From a checkpoint of a small mixture-of-experts model trained on Wikipedia.
Size: 14 layers, 24.9M parameters.
Experts: 64 experts in each of 14 layers, 32 SwiGLU neurons an expert, 8 picks a token, a softmax router.
Below are experts of layer 5 (counted from 0) of a mixture-of-experts language model. Rows are named router (the router's row for the expert), gate (a neuron's input weights, with its number), up (a neuron's input weights, with its number), down (a neuron's output weights, with its number) and show model dimensions 96-191. Each number is 128 + 24 x the weight over its row's rms, rounded and kept within 0 to 255. Numbers have three digits each.
After each expert's rows: a language model's description of what the expert responds to. This comes from a sample of Wikipedia text that the model never trained on.

# expert 38
router:107066149129150088141075140090152054117146132106110148129110130162129130157101114098117125154119160166111134127130109121135142167103143153146106121085077147076098126132080137132145132140142062102132083126149138160139152142140147131147134118118108129146071114125132155135114143140146139142
gate0:115109166098151140136089144179166169113141153138163170114137157119098156119151144151182127160122140118153115117147110125111133151140126093094121146079120149113100152120118180152128174117096154126106102139115125138147088137126150096145097110091173084142152164110100092148133145160129126141
up0:144123123167108134164158113119106146116126145106103116113122117150143177132152134142081067095142143136117161143109119129137142139121138110104119132131099135117149094134183115155143126125124135127147207113116117116109152114125177129159094141151127147084155099140105127105102156121128101144
down0:116140140154166143094141149111101081122159102079146098096129163130108130102087139146148164099127107142134126130135116139113158115145163162150099124103127122140145119107075136137118132170143108120102121163152088135124045120122145150103150132145117118149108148115168095111180157115183118072
gate1:064116141169148153207113101117123147131113126124143106103106153127123112112151115114154129161097110146151146109134110099112128130120130122096123111151162129177139156147088130110109128115144130137136115186110095172117071109105135132154153114141148116123084097140121102148155137128107143095
up1:074144105145105117112119139115124177121088135100119099153129124114148091107103117104163147121130101110117162142160137133114102154139114165119122145123149118127133065129147139126113125145084109140115111146118129097154125148142139161161107144160119114128104162118097140104107154136110152113
down1:139093091135117146152154089115108152110108138166099189089101129129163128110143128129155173096145119132149143118128140127143172154136135104164128137146164153139109138128136127121108149152138132180129111102130118150131118139123162107155142141093150148120138096132175172150184127125146143133
gate2:101106138123109136130122127128142171137110111147134124160128130161102122136105128082140099160145125106110127111145112092080111146103138145142169119143125116154118142116160097143111136128127104184172152134138104102164117078126121163133089089115086088100122134126134155123132137141118102173
up2:159141175158126127118103165145134139120129092153130155142111119121127123085065129154132149123108139149069163160104126121145121123111112179117134136087113125150125134166163121139078113133120108144128110150132127101097137137094128153124121128117198157133125111090114112135118140140163134172
down2:105143152132101102184145129107135127130180099164124102186128134093164093097154117084085137094151108111088153165127179148129119126106140143137163128123137135132096109135122131099215184125127121134123124142184173177108125142101116142155155112101123168139089132092134164127098106136133102129
Plural or word-ending pieces (heath-s, demigod-s, leukem-ia) and past participles like published, used, written, won after was or were.

# expert 7
router:141143155122131121144127136121153093169152138130114119104097145111131129106179086116141104125090096121129120126107102154146174167117168136140118124126141155131101136119147150153134133155169171081162162144154122144138111098175149089136134118102121121091154099114114166143113133126167109138
gate0:107162152129112154113111171105144117133145151157125127128135146132142109151159124110198120162084119098092101112105110137121124127153102157123134111113142115161120158098165187122090127150123152103139128112173102145140120091090142135139166137113127130115137139116128137115148121152145135133
up0:096132127103144140064124123133129134110090147155122115125080145121129151169099145142100120144124142174150140117128209153163113141152139129178079126146137119143116121160117116097147167081072131169104143120136097123076155140144124101109172109104117107111098116119129105145133141102152164127
down0:167152142113146119144128085140148130148138075094114112131134131119098156113217141132128111086104136115150126119108146127138127114107155148142149107133118183172098152159180120068135095132166162136175121142093114130096137099124156089109139096132133107100149107142136112117138114145099076114
gate1:122115103142152077102093094164141134114165165112107124137113141144119149165141109145135088148092118116110106113131133136108130155179134128151132156092110131123133119154186073106104109152154108154143170176173155115175131166139174103122117143135125139097180151139125165133150132123147124158
up1:129125153116128123148125125080109117124125119118097119135131144119129121121115140066139177114190114116133117150163117121111115078078120145153159109138149135142096144121097102128165121137093135091131067082130103123118133080132122093155169170145131105143107121130148120111123096150109109176
down1:109124149083134119110162114159120112131156141126107159172102153138092165127122099059136137106149139091097105146148155126154088147124139128143148107162084125123118149179147121142091121129120121116139082120126112090135150119112154105182145164141121135100103111099138119106099097106139132134
gate2:165133137153132152149145139128168121141142124105115140132130119098172142072146094137174156160113082102116101090092129133150194134127142120150159161136131130151138122123137154076096125136097127129128114130101142147177145079143110146146145099119128067116111094120135134098091134123175167166
up2:092095094136117147170139150125141120116144113115196140141127114119119144153089123136104129083096136129145147139136128164091046143124127131102130137099100123144122136149149091123110096122148134174141119173164153169092146169098116155144119130173118159132149118159088146101130124135153151082
down2:120137120091137102125139134095109066098139171129128127103174168118139108133160095080162182161090169079146113145091166147154147185127126087113125124121126144131106126133088143122106111110101140073139099113113101163131141124137122122112081098130146082098098123114147172189134136098128144132
Head nouns after a modifier, mostly sports terms such as season, league, Cup, Championship, plus first names like James and George.

# expert 4
router:114160113141133142105149162083124095096120062144119117108153152136149091131130164108141104120065150142126159122102137164145122160147101141132127117124074121096091113136082135123128156154094163155134113119088151165098118143150093125100143136086117106140115159114108130137134142156177145117
gate0:142152167128155094146102119135114136112143084130127164136126137137119135106112173102115141126122146134076118151175113175129090102171101146107150190133108142135128146172178117111099129110135153091122161165121113168163152165157099123102133133108165126146132128120122135139172115136135148085
up0:105105147105072109156118141139101117152093136125158074153148115122084103149116123124149121140118147131166133153101153081097147137145110115184116126122111148134139119114100091145102129135074126142137083147085182116136113099102147108171121102135102133125132105136152098125077180123105099159
down0:120166123068160090161141172138126118115065136112136193075135098129080110142117063141116153151118140148139154135113133115135165112149088138139134122151102150150134112086108130164152144129136170121132132123127100132116127148080135179165123156094142127141118119087174107163130129140111143107
gate1:185167116149124126130120145119098099144102123096151100120142092165125162147138088132096131120121131139070118144141121113154104105107115137155110128158138121114103133144162111100116078109124132103100170134133118151106089113134085118128094100143119108128137138108112166137105099093115152128
up1:145143177132120141149181097131139158185113102117136140155112126115158119133147138148158162107087102082155099162090134095106140091137130157133168147137155123173102101113090205113122139133150173097126139150120135141104153119076129089113133129115162118145136093103202139120113116138153137110
down1:102129125136127122124164151150112171168151161129123094141181153135107120114151124150152149110115091171167153121134094125132117158108168090104126107113145123106157128154148122169117127080187139160101142168127109161120103128115144158111105122158087138128124118131106132126176120141148119123
gate2:160172123147154096073172100144094141137139093159149165151126110130103115133115137095112082096114177131088111160130122114163109132129155087115163096167095157151093114089122157171119172103111145157135186151152137121147104106117090178136131092095153132129099127130153112091088134130110140150
up2:083089134100072101150114129099157139084118150096088155146127098147102190122113097104124121195092152114175093144155134174103161161095160172142121145136099122101143114130123108095148075143121132107101103116133102102098158132162134140138151138135121112099153115087109166151101111060139156122
down2:137097108144168140085101115149160153093101082073141162121118099115151090129127119126167148128120110132127165109151131121145164116144100157082094129108146165093157136124110150163132123183120147099082112119107121135121114123121110149116147133111115133109155170140145128108108129164159100155
Periods and closing quote-plus-period marks ending sentences in prose, before the next sentence starts, such as ". ", ".\"", ").", plus opening parentheses.

# expert 54
router:122151133147134134188157129124140109148157108143122125144100128118140158080110117151102122134141149164157136097116133175110082101092148126127098170113137114121078105103140126161131097112132177146143130146126169138125130152114146137153089124157104082095180125130126136123120161167128151110
gate0:110144094087120109130136103134083101105111117116157140161148097126178109130114106123122137137114088146123086178116114115127116111185113144131115105113140124107146131127099113137084101177120132155124137137143101157114132110141126180131143149107137114109104083131177130093101157131093089103
up0:149135136145161208105105150098109151071095132159143083127134117135139133149136141124099155139101134115095128139124163128121146097108151135084133124117151101158116111143127065136165145164115135103101123131131143148102121105105104156128106088134132108145126101134114081114140120108131188151
down0:181110175115130090114105085162046134117132129079113142153155107102134091172110113151106129115137141113145115164114147117136108142142112151118150120088178084151103123146148096125160165157126133096093144159165132103168143131085130101153142138100089108151092137117126076131158163145133171130
gate1:163118061150148166130104133073095086169121125094129168113118103147095108135128122181112120110132161132134103160137182152133121168158144127126131129153145128112099148166101097115170119132138104102133126129178141120131147146140128088138131165159126092141116149102125143130099104142156111170
up1:148154153108089093093131168122157148152159122090138115127129117116150114112166134113150113165129097149135148141137093170081125137143094141141080113113138082127153135111154131126112143106167111129139122096109111116157147091130146130135103120141114154138085152131100172150128090155120135095
down1:127134124131172137159120130124148153128108100142183179120096123143113127122120153161134116119107163107144116144165159133105141099146154091142133151146150134139157126136147133168106101129117137138159144160153180157135126136143111075098127162139130148110150138134113093148112141121100118142
gate2:107145074132162094122128125127169113114169130115094185083134116080141148098150161112145126136112179093151121166143151123126094152126133121163142140101128118098131153161099119106136128170156108138124114140105106167125172113114152136144117128136094153099184132114157100117150100143155126151
up2:102134115132104166157118116094106086106125121152129150151134107164127173144150097138070138103147123120134080137128091099142152174125136100106093143089093154154125102121103112109152140188114172146138143069117139131146129121174129153123130149083148130074119131132153132132093116139146129126
down2:150124124164104147114104132163098127093106163080133125132133112120142171120140109131139133150130112101106174137125138095164103126145126133127151140089174142116118174145145148139149078146152102158147146137144149157123113081104162089109094129093140155133126128145101150176152160110120147183
Digits after a decimal point or comma in percentages, measurements and coordinates, such as 1.26%, 2.22 m, 45.36″.

# expert 49
router:110091140136148106173164160135142104125164123126104126147108153102153146139147113155111111163100140165132148131113142172134114103096110138115188149145150115150102126093133129204125101084119150168165171133141151135120141162121141170129113119136099120120163112125159141132094141131131165111
gate0:151134137159129067108132145141119089125135132151137137134103150082131095124096138148166131115130125124085176140189150156152113085160127133134146136131163128096170136110081077127142121110125127115135128178139123119121101141113173171085138156156120114156106120142105092131120162134139075134
up0:133169120166127125128156163178126107171144153127122147121128132087132134110092164135178155088104106131090163119130163162160136109171164109123139163110114125120133160131136112118131103142156153092094138180120109120121074138130127136112115078157114154132151102095162118109113129151154097127
down0:131116122097097138167136146066176142088120141130148066157131124116108088132132156161114122130074147187162125123135091140114118119132150160134112094130098133146130152138150141151106117112088145162160141161143176105113144101142141127120114114152138183145106125161105126116108112081092091140
gate1:128094110118143137125104145134169170140129145135157137093133172093112129124109178112117109160126122130145146111136111140171108166152133068135135145112102169144143148140110164146086146149105118166126152106169105116129087123075074156150124159120152099135115145116138148122096105154191139105
up1:163085148100144147149125167144159180131129121121157159125096127108151151147134138113136133139125094118135169097118134162144121103139119088143187130110124143122131082181126163111101085133145116107181120108156101099120163082079118150087131116109143113127151133118161136153094135153131114137
down1:132107126134103112125157182138133118146136137131138110141109132150160127089116156151135165132104120083100131098113137143126132147117155115093116103050128108092177149140158135126101147152117101146121184126107080131106120139127116142136159136169139088159132187082141131148102114132133091149
gate2:123147141067142106129155144159120124118134125110103121114173084148174112102121114163186121156128118143096147130107158131130135116130125094101130155136136122168132128136121134141141101139135066149130126096097092144085142118114135141135132133126068140140111121150148099113115157126127100157
up2:147139132163178165143143158121123150098119138124129121150103150115101149151099140108117162059134111160117104112137108108135160119119115147136145111122127126093134108147122108105107123129093154078155084144128165108164126113140101109123095133142149143137134098158117131128094096137155163096
down2:176149147155100146127125169134094101125140094143097156110119116152139147104138113143115145097152176139129106138158140126065131113137117125119138160117108102109150153112112159125103165107079105113156101129150139102112077148108107144109169109141131084126203143118100160124105167107099127123
Digits and small numbers in tables, ISBNs, measurements, scores and track lists, as in 7.19, 978-...-0, 6 ft 0 in.

# expert 48
router:128177137105123134144122108149135172156175125132130118129131153062145145115168073133115082146113137099147085096112134112155097115113126101104117131139130131137109114128139165154125141095128162140120135093146100111139108141146104133151144096148143131136169095116114072123147112149142117126
gate0:109093096163107167128128107125120108183130129089149142163100113094103085132135145122142090129100108126130092133131168169113099151134090127144110116132162118085146143117150139177098104144163115129145130127137099116159095130133135128122145149134129184136088126136134068125102110142127094146
up0:093151145118135127166114108159153110115159129119147122183141124134115127151119110122137125140162148101106141116138104100151071109096140120094162097090108145051092170101157162130132144085163135151121108135140106125109171133106168125134153130119119114158153184121159144132094105113127114146
down0:078153121102136151118114123114100151078129109103141112182101146125102091133166117078106102146143118155112129111137133085128105143129101127142130146136088092145044119128146146090127101191140134106135115117149151131153114131153126156148122129141135140129136075122126104115082117095142091107
gate1:101182148077145090113116096135139128092141119078131117134160153143099144109152126166093127133186087139119142118153126127087132109113132135131154138131146108137111128124150117080149145151111101154136122123134123148147127137137128092136090170176090146079082131117129134084134106130142150131
up1:119095116112175173119146122107102134140116152173123121156167118102159150109139114104144065121145124140151091119135134129109123114121147143106121117151172124118115140109128111133129137139149112117144129146103088155147148131133122140147155128097143097101123065086145151153132123199146125119
down1:146155104131171174141087150181139169111132104127109104154166164111142150130122131164126111082130142117141139117132148102162155094145107127105077121137113174111157108104141126128136154149109141174059146144141126140150162129151156159093161120161144167125080140134117111111118126141118147102
gate2:126107145137160151147127120097125123160105114124133141137130141124162106102186117104118098174136080143085092149134087108113126127130123114109103170175086137177116148164144139116146159131132143114150116126113121141118067088117148192116144076138146101107111100094141142112131117137137103154
up2:119078102134117094142107114077134112128127150129155085120113135171115121128158139147133115139145117081132088137095123102107119099081122124136100114153162126161148121136089126104155131182115133082098126126102148155127113097157119141108092127125119062089097121111091149143133135112113116114
down2:127158135101135118162143092100169154147097103148119103128128121099110111101114142166078179113140110166093117130145093112117091117134126129090147139130144143169084122107161118094146172104149132111128124132103145085116149092150095093117136101124113146141135141126102123083071113094109161136
Day numbers and month names in dates like 17 March, plus match scores like 2-1, 4 - 0, and years in tables.

# expert 2
router:174067133080113123132117145078180117125124091097095135120148145143138107105170096138122117127093146173137140135126119196132112135131108178113092126116068125122180113105119139103147138178097167124149144132117103132111158161097141109103163108146136081143133134129080137121160123148153103143
gate0:139110128124127177164128125117101122104130115100139103148145109112138127113113113117124140116155169147136158154136177146137123110152113107152094134111105117126143107144137115133133151140131141141133138127093105105115123159104103087111115125151147121128118120162156147093118134184144116170
up0:109147137142114069110085148130149134132151138129142143135099149108138144134117162120135112133129068106127100133121109092147138154122107157121109108165114126152135135146143132140109130136126183130131104162162137149140094144138137123119174150120116138110088147106129112138130125120106144135
down0:136066169142129167160138129142135124108105129151111150154118105123107094134092167122141146107122130112141156132114145147146147091137095097104144145142064131096112114124105138094133086134125117101099120096125092116114170166135088130111142113151126113133144128112135143095115093166139138151
gate1:202088106110131148145146118081166083143138170154088166154085149126110152139131122132134135138140103112096077098138128095099132049128134107135116102146118118102129133099139124107159140127130120080112144114134104117098132175175149161099173145085147122142148130128107111119098115104130109105
up1:117133082080146180155147117130121094127105158158097115133094138148136111122131135141147125139100119115116106124101089063125131124112124126140130131151107128119120135076114139083114114122113076071134120114160125134119095098135141150122154099139120137124118146114130119134118117121128140087
down1:153124169121169130109110131122114126139122134140169122122103096134161133179122151114082152120178091107149126131145160102103148099161134122141127116094156104132111129168117130120130142165149127133139117115151127108136084157195124100099146099084151108141162142104086110118151162088171142110
gate2:140098088121142140158095138146090133138139146078147126093101162149088097123113109144121076148114109056093117117132157125087113126116140136115180127147156142162144107131118177117118106178121131118129152139143133132117149128124098112115120107153084106125111167128116126151124112164123126140
up2:091109153170136164134117189121114116113144122110147137131106131109079114109155127125110156153108136122095114105100132127163107121099141138093133139133129152146154082120096112108123121137093132120125126150113143148062120121094101104127136125187162158130125125150132168127122057157114098141
down2:089111122103135117131153157166119110140135093143089109096157129100105089156101120144132148103130112136132118159115128142137177115111134148125135076154152102101102138179111090128101106142115171107131168126099105144161159127103144131181111091131137155172141176148153153106117140101147132141
Time words and event nouns ending a phrase, like later, years, season, election, film, and month names, plus sentence-final periods.

# expert 60
router:120165142090139080111126123145122101139162131135141145152132121107147125135160117135101094128150129144116120102140086150153162172096151052164127144102127162136094134169151134124110151089141137083138124151094177122125120155149110137159102134113153132139113115117140117156112139145142151121
gate0:157132120117164120152148120137129178148127128096161143144139111112109154118152124114110149164130115143111125123142129098116163141135072077165137067083116135128114175120137071095129105075069118141088125136149143165136094144122121126146146113103156126135152126111141125125119117116114136113
up0:124141129155170069130092123104125121117134160108154132152128131148130115149102145168155149136097133171139147139151121159116126157100074153154104121124098100112125109127165114142136126079140128096141101108153177182108145094177131115096118151119151181139118117118128121087169128133112138145
down0:171121135122134112133140133127095179137142131084092129144132146147137104054137097138089109130096135108110131121123167135109130114135082155162153145128082124129161153119142157165132125135123164097134117109144106138096107117151126111140107120120172136101112106130123104123137132112101131147
gate1:151133128143136087119180139120116087089121112118125190130107118149121177145101153153131095174161094148135112103175168132104178138130164094132120150170109131141122127149139153174126154150154115126145129120088128090127127115112107121157098131133116160118141133170122144125125141148101169123
up1:132119126132078134115136173154167137147134167110180132141108124123138055126149133125126151128123092132116121099102088139155105122118134125147133129091121119133148126131107139101107110117121131148072131127123081144191086094094127153181143123119129125172135105118150146125090090168108089127
down1:159151174131117165118105130116137088115135104104098099086167114129097131133148117111108148150164118129152113092117067158176168158138092119138122126162111085127132145126128144113129118161135144130146106099132133120112127098151158134137158124148104113139164082084130134130127114151122156117
gate2:145126136121167124115152105128129138124096141088110065106114143075167095147144096138170109107158130114131103088149142122141147141084102127154170138152117123119130149165106102162100089121159164085144125157141141117119160158137141132082120155158098109079140105081132112163129129136119151144
up2:121147134133132121112135150123148115133156126156155167159146128153101123119126164093113091162140126109113145105094135114060090127138173129140092176147109138150170138092138134106148137138139121124108137126132145161150122121087148156128142105162188153185129128140117144115161160125141158122
down2:135124108112130119161083125133110154100085157180135147136147109114160142124106137153079157121105093113107131133126142099079141132096104093135144133137123129140150116136089132142089106110112170121111155168107149141093141104073104158098130109160144146108151093132111113167109102092160130129
Multi-digit number chunks and pipes in dense statistics tables, coordinates and ID codes, such as 000, 35, 600, plus name-ending pieces.

# expert 11
router:114151117110097126157111126124131143137124171139145124104101116136116138126073152151100122095131124154132101116094129124166115123114137119153131142146101106126129095097137076079150177150167118124116129161117139075137181088126162141151089124154102174120087126129087144155125142101137157110
gate0:141152085111121167126104137183100149116108129085138135114139112106111160169124112161126105163150123103152123150088129106119170190144128093178137125103128107148125147075172150132134075151116131102119127128134126096086154129108120139141141087136136096156132159113135122110109130115061163147
up0:092132176141173092122129133054141125130153153166102134131107149124146120105100134140082135098136066114132145147129133099080143117135145116150135080144139125090124151158147127115150148122123122108097159136123134096096145165167101156102118105075121149118152124146107128154182156167152181121
down0:117155125103110114176117136139103129156111135131119083179119154123158096105105067164126126146113103133131144157152129117113118146116163080091136151132149111162161124148092161133067107122106157102100157153090119147103133108088145124109109114127146132157122143128130123105133101101167109104
gate1:146060126153107162113149169145097149141168128132159155152114094108141110112144167130118120130119126112111111115139169155119114125160121137148136145128156147128145123142154125075107130140161144125165166161173124168137072100131150135113130112128121128132134166130108145079127122121102162124
up1:147103091122122133106138091133114094123112120115087132110145108122118141125139120136113108148085161093145139111132124117148129115138146146101110129149106136136155164119161151112159127152080128142120143077136156118102130136123129138131106126145174107072135141154135162120122095113085135127
down1:145119146117141114113138121173120152158112098140176142080117097123099138173117125114101119051133137120151133107104113103130125118157107179077088176110075142119140113140149134137130110174165140106107145124127173110095113097127107162132122130126144128113137128122123122100128088127129146101
gate2:119137108071105125188144127106089118084104128088139131133167127178115148138127129110134093169135120137134116120083160115156147117135115115070112161119112112114132149139126118142062151153147137141147140134126153097126153131119181152143120123147115170171110125118139161143119113120137128077
up2:108142113084119139136162133115117147090118115065124137125164118122133144138072136127116148141154120111152129111112147118182128147148112091110137156122117118109109145118136124160088131119117147144162120134101173126157181126103161156166146109110120130183085124143089133130099137135137113077
down2:132127149142144144126139129151164169140133159103149085126140106122149082102121098170136137130150166118132122138105141108174193108162147117116168091156130135114195096101146145130179141141105129167134089118136150126105135093118159105124143135173133131143108129120114124159151173136128145121
Line-opening hyphens in infobox lists and pipe separators in tables, plus "as" in cast lists, e.g. "- In office", "MF | BUL".

# expert 62
router:141130145160094102157092098162098112129145132132170108089159100147123142160154107141114150134186114128138138117115108162116122107102153165137101113087169124101099139143146160114140143092134150106121096135113155107084098111123127088146142126152127133122113144109106097144115162164092138141
gate0:161124136142112169134163159131115087135118098142137137152156098143110112130127133102134128133145141115128108132159121112144133101158113126162127101134152147114148157141115170121077145134144105160132111104119120120110143150138140122089100111149108104108106138133127147131138153162105137153
up0:123106097133137144157123134118154150099113145125156149137133067166112167133157127137114162112116125154128085135143107136143130107150144181120114110117099138164115144132149167114120124147150122149140152123121112127103152128166118138111137095116144131097070120144103112141138097140107103127
down0:147130107130128097097122135148184140123133134126108083131151128104141111111101121103117082141140174147119148124067078166127153119129126122149116131124109110135097138124123108098137095116077144106127113118130163115123154096145111137089168125173159186137117137144128099155145181136118130090
gate1:157076119145159118159118151115142148114108102145139140078156133132135106129128119158147130137140117118127137087180208125129113130151139176126159135110148121132168114117093137127125122101144112125152122181115120156122114105138127164107144159143122122157131124150132094118158133084111091178
up1:112149118117153093099136165134087124148094121107152113098072103114125119099128139101127095125135097114130113173048084105122110114130108125136101093121152128123104159103153151147128100140079086170137121127094132138184099178112129154165098143112130134121135153132135111100121131133122142159
down1:064117161193129149147133132150130118131140160140134127106147145131155083145118099089137160128119122098126119138159113128118080158109130135133193126102130098132148119156169096149127110128141117114082161112133113127107132120079109104095133131144126146169102142162087116086135105143136126123
gate2:128122099145115114134111121146121099125130112173156145132163137102119156101127136141158123201185085100161100123161115135115117120144161150117103118114161154096114148144115142156122136104152090151106152173101079160127143138113144108154149114145127158079128137155155139148110040155140135125
up2:125152135076090101170128119153167092163085154132143139097083128125125148136146092136161146136151101130138102100084115086166129077158148188091117132121201113122118128133145176190123135115127123109161141139101097189128164127110149113135135148141082118139133110106113148095087077176075123129
down2:121096164110111125133168138124155127103161162124142167105120165148138120117134094151132096100118104115124119173134157136127103118128124138129105151117106148128179092132148141175083115134105138115165090167092124098137102085121089148137113111149176128125122123122148117115125100145133131111
Middle or ending fragments of technical and medical words, like band-age, hippoc-amp-us, Mus-ical, Disc-rimination, and modals could, must.

# expert 21
router:114125118145115147108102093144173149086096125143149105101162178135120101146065132138089133110126140161177140151106125121142093131169148147129150115126112093105166105084130084125137120120120143152128119146123169137128156146108140125119112141134112177144117163083111101121123161136153093113
gate0:148086141144157135101047095108137153109098121131162153106114145194152136138149095097099160124148144152101129102133165091101114129173152134091162155140143106108139153142129138153122086117142117115150139098145124139141180149082132163152102149154141127161097111131125116112099143131124125149
up0:157108119121151210121092115171128169145128127140108120101139131139149106143109120128051119136143126185090156137126153155102088184160161102107137117124146101144125117157130145103131097143140127111158143096131123153133138113110099148131095163136132131132106142109119094106111103168124113080
down0:130119152139139126130135118148117131126152134139147100137175132117180108080154108085123138082153089119170144111093126160166076112077142125174144176143171123154131077149120130115130142089126099114166117129131111112133146142129130133145111098128101140099133093131133098104123117134054107125
gate1:118182113122120121112122113153095128093156119118127152147125179132115070174149150167132143135149102168136165140152135129100088138123080089128132176094143118125113139130193137106092117103116135108148118169110105128150128110126129134107123087099104112149076096129157116115105146165136134127
up1:102127140179139149114126140100165138107148150145163125110116169102112119122112149118142124087158158115153122094093147137123084082097108114078127103091080094127130121111091134133142158152133118132104122133154125149160140119135113130146077084104134133152158142122080116103114089126148118130
down1:127108139148120091077108097120139070148089101142114111126098083120139142105126093162128096128115178123115147138137109103126137128153125120138108111126126141110166111139097088115089089146131130139116149126137145133102118183121102097144127105152109149114142149131122129131120136131135141128
gate2:138116120118109128134131122140095096119040139098172132152122092147127156138136173169150135115105154131080111135159177142105122093137169151170113120103138133133076185096149132104135138112119140143128137110116125114153128138108132129064095123171101148130127108135167126121151122131122151161
up2:119093112143108119150117071173113059144120110133189149133176140093135109139143142146135151107091142139123124111108175169086159124147124124095115102124123128125140106098086127171134165092154119125094154075127145129136138114092107135114137132146133102148129118138185143079128131137129126151
down2:075142118129088142094111153090122130097175153122131116131082164180161146162116164122097129125114117109173128108132127134123109115132140136123153155155137095169117165159156118126133104152107139114119120127101118154129174131112141129150140171106098133121122100145149109070151102181144116100
Colons in "may refer to:" disambiguation and infobox fields, commas, and possessives like his, their, its; also was, the.

# expert 15
router:095159095154134141111166148106118094137113117133092149109135097125113114151152160119106114087142136114127097158155140138163117127102173067124164100092178105124091098072118120101148101110144151169165103119104156131155154170107144153108111097103100085134088132100153158108143132152127140095
gate0:129136096122183116106122123105112157149104145100112123142158142142098121122155117158124150133144157130153046101130160066109166131107119091095149143107140120122168180058147165152145137138137137105107107162135140118120131084135149158096149120120136119104104093129108118154130119136113111119
up0:152153106123120150133144099140124158166128159139118150083144131146108087133123161150134152168130098120149079115111128102110101143095143108133182158133159132155177139079142168146120128130102111125126128182132121150113144108116178132102168107096157128104121150130069142132116118130116124150
down0:135114150165174193135138094100118161125173154110074176128131154156152148113108107157129124150144120162150095133135111113124111061139122106183130129089130152128169148124134099158074112106164169168123120110114153125131095151141123143109121111108117124135106141146150129075091126150138121137
gate1:106142141129125110109138164119100105104152165116117142166110126124156136117130133122096130167160097114119095105193122134115143146140094094115106127143095133142095096143163131097138138083076123154159137118115074127166099105111153113137078149105134125137120169114123110168092158134095166167
up1:133145142085133138149132111130114150146093159131147158115148122123132121109130122128141101098111113129153177140113112111131136117110161143099131173105119097107180095117118137184108153149171108140145107116164170118157152179129106103084114134101120125151108118110106144127152117141134098132
down1:142115109146140106118130139121133132115107147117175103128090138098128155107194094107136106133114109112136122101107172094136126124072161152119130132144138118133107149097099108141146126121107160141100141134127117134113157090110115154116140149098142140136128105120100164083142129135143101140
gate2:150149146171127148133154131125089148186115125127095171108141144127121155142100134069136085136100185127111149113117124098143142179168098128109183138126166169153142113131119130154153107139147144131146141122115108123096124107134149167121126129135115107114134092109091127156115077127134113125
up2:160150074128098090135153123125127131152132117171140110121127085170119112134125078114133123105116184129135123151142105099170124176143144163122093113132117141151164147152119094109125144146159136145141184139114192106106124128110136134126119162135124127107144183125080060112125082114123139127
down2:155105125127152141124109111154119143114147121169146108118126128171136133116151107102092132129117095133107092143073162120125122115152122125132087170138185133169175126137152118130152117109142136115145089145136141120150116086169117101118127131152129177132082131128126082160132135112142116133
Periods inside decimal numbers in stats tables, plus sentence-final periods, dashes and pipes in lists, as in +5.53, 148.460.

# expert 35
router:114125124121137064139146121109099133080131088130119129124138116111142151146130113157098127146165167158128124133133143114175148100113167077138103154141059118129123131152122107132131160108128099119137127130085152133109116156137128119107146112107135118132106130152098148150150141129147186121
gate0:136096153158101155165140100143085106142128124157112185123176124118154157112090118139110137122146087171129141145090164148161101102130128101121128142114087097174105108091117142131101131138148127132117161142077111128090131135154134105121149124159113096150086132140199178118085134141118126092
up0:141189162128107117125119149111110080133133159132158113083099165112138111094146128115131145117114120106102106129145080111124141124124156134124187119111144118107108169114170146115122130109146134143118073091156149117116155136142125157130127130127159119190150122091078127117136155115141142148
down0:133119114065149119157103140102106161099129096119145092157167106107100127168049098170093114137125165125170138090149125140135161108174124143117121138168123094163134112108075116140158155134136122145154110130114179134087100145112115168110113135133119137106116120153151131187158091120120143098
gate1:100127114122125136138139133130151161093130100120110143134119137132178159125102125121070127154118080133151114133145132139105132162120131095114173151131096099146132132154136119114112155209142096120102165096148135152130141139082099139136113118165135105150161148157147106160106114117133147131
up1:122118161139109147129159121083115118129166128112126142109140146118111106111099092123105132093134122148141098158104142136125112072122081153123102105167125133140158115092115156146122134107113151102142117117134143103175152151167171102065114150096129121079105138167116084122147114137113145131
down1:176128102081175138132120135149147137132123136104148121110143122170115154163163174095141128114084129104106125101098132160137175123101123108118176165095098130157086143133111120110158103132141129106140126100103142116128107145124136152083167154120084101116155154108137125126107114094113120130
gate2:110110139149152106148128163143089134108119112137143141139133148171125131126131135132098145117087099171115152086099191122175174132111130098143124105134099141121114114146116139135111109174127141096132152114111140104139124103160123154101161135127133122151101134136109090160146102125114138137
up2:115113099146136063141155103139126090117140129173152131087160123115163091113168154145156113106174122137107115121111144109133182076104139127140124114150084134111149103122124128105129156121099132122095079180139152153139121177133117109100107179117107158118137105112116115144163158113123139185
down2:143148150090122136084112137116104134115128142128144119109104114128105128113132105136135131087167147114224118097140123151134152126157111174137125100151134133132159117104089169107127108181122158166101130109141112162145107148114177145114122114103163151149125166105133119108124092153186105100
Line breaks inside lists or table rows, and past-tense verbs after a subject, such as killed, scored, wrote, enlisted, directed.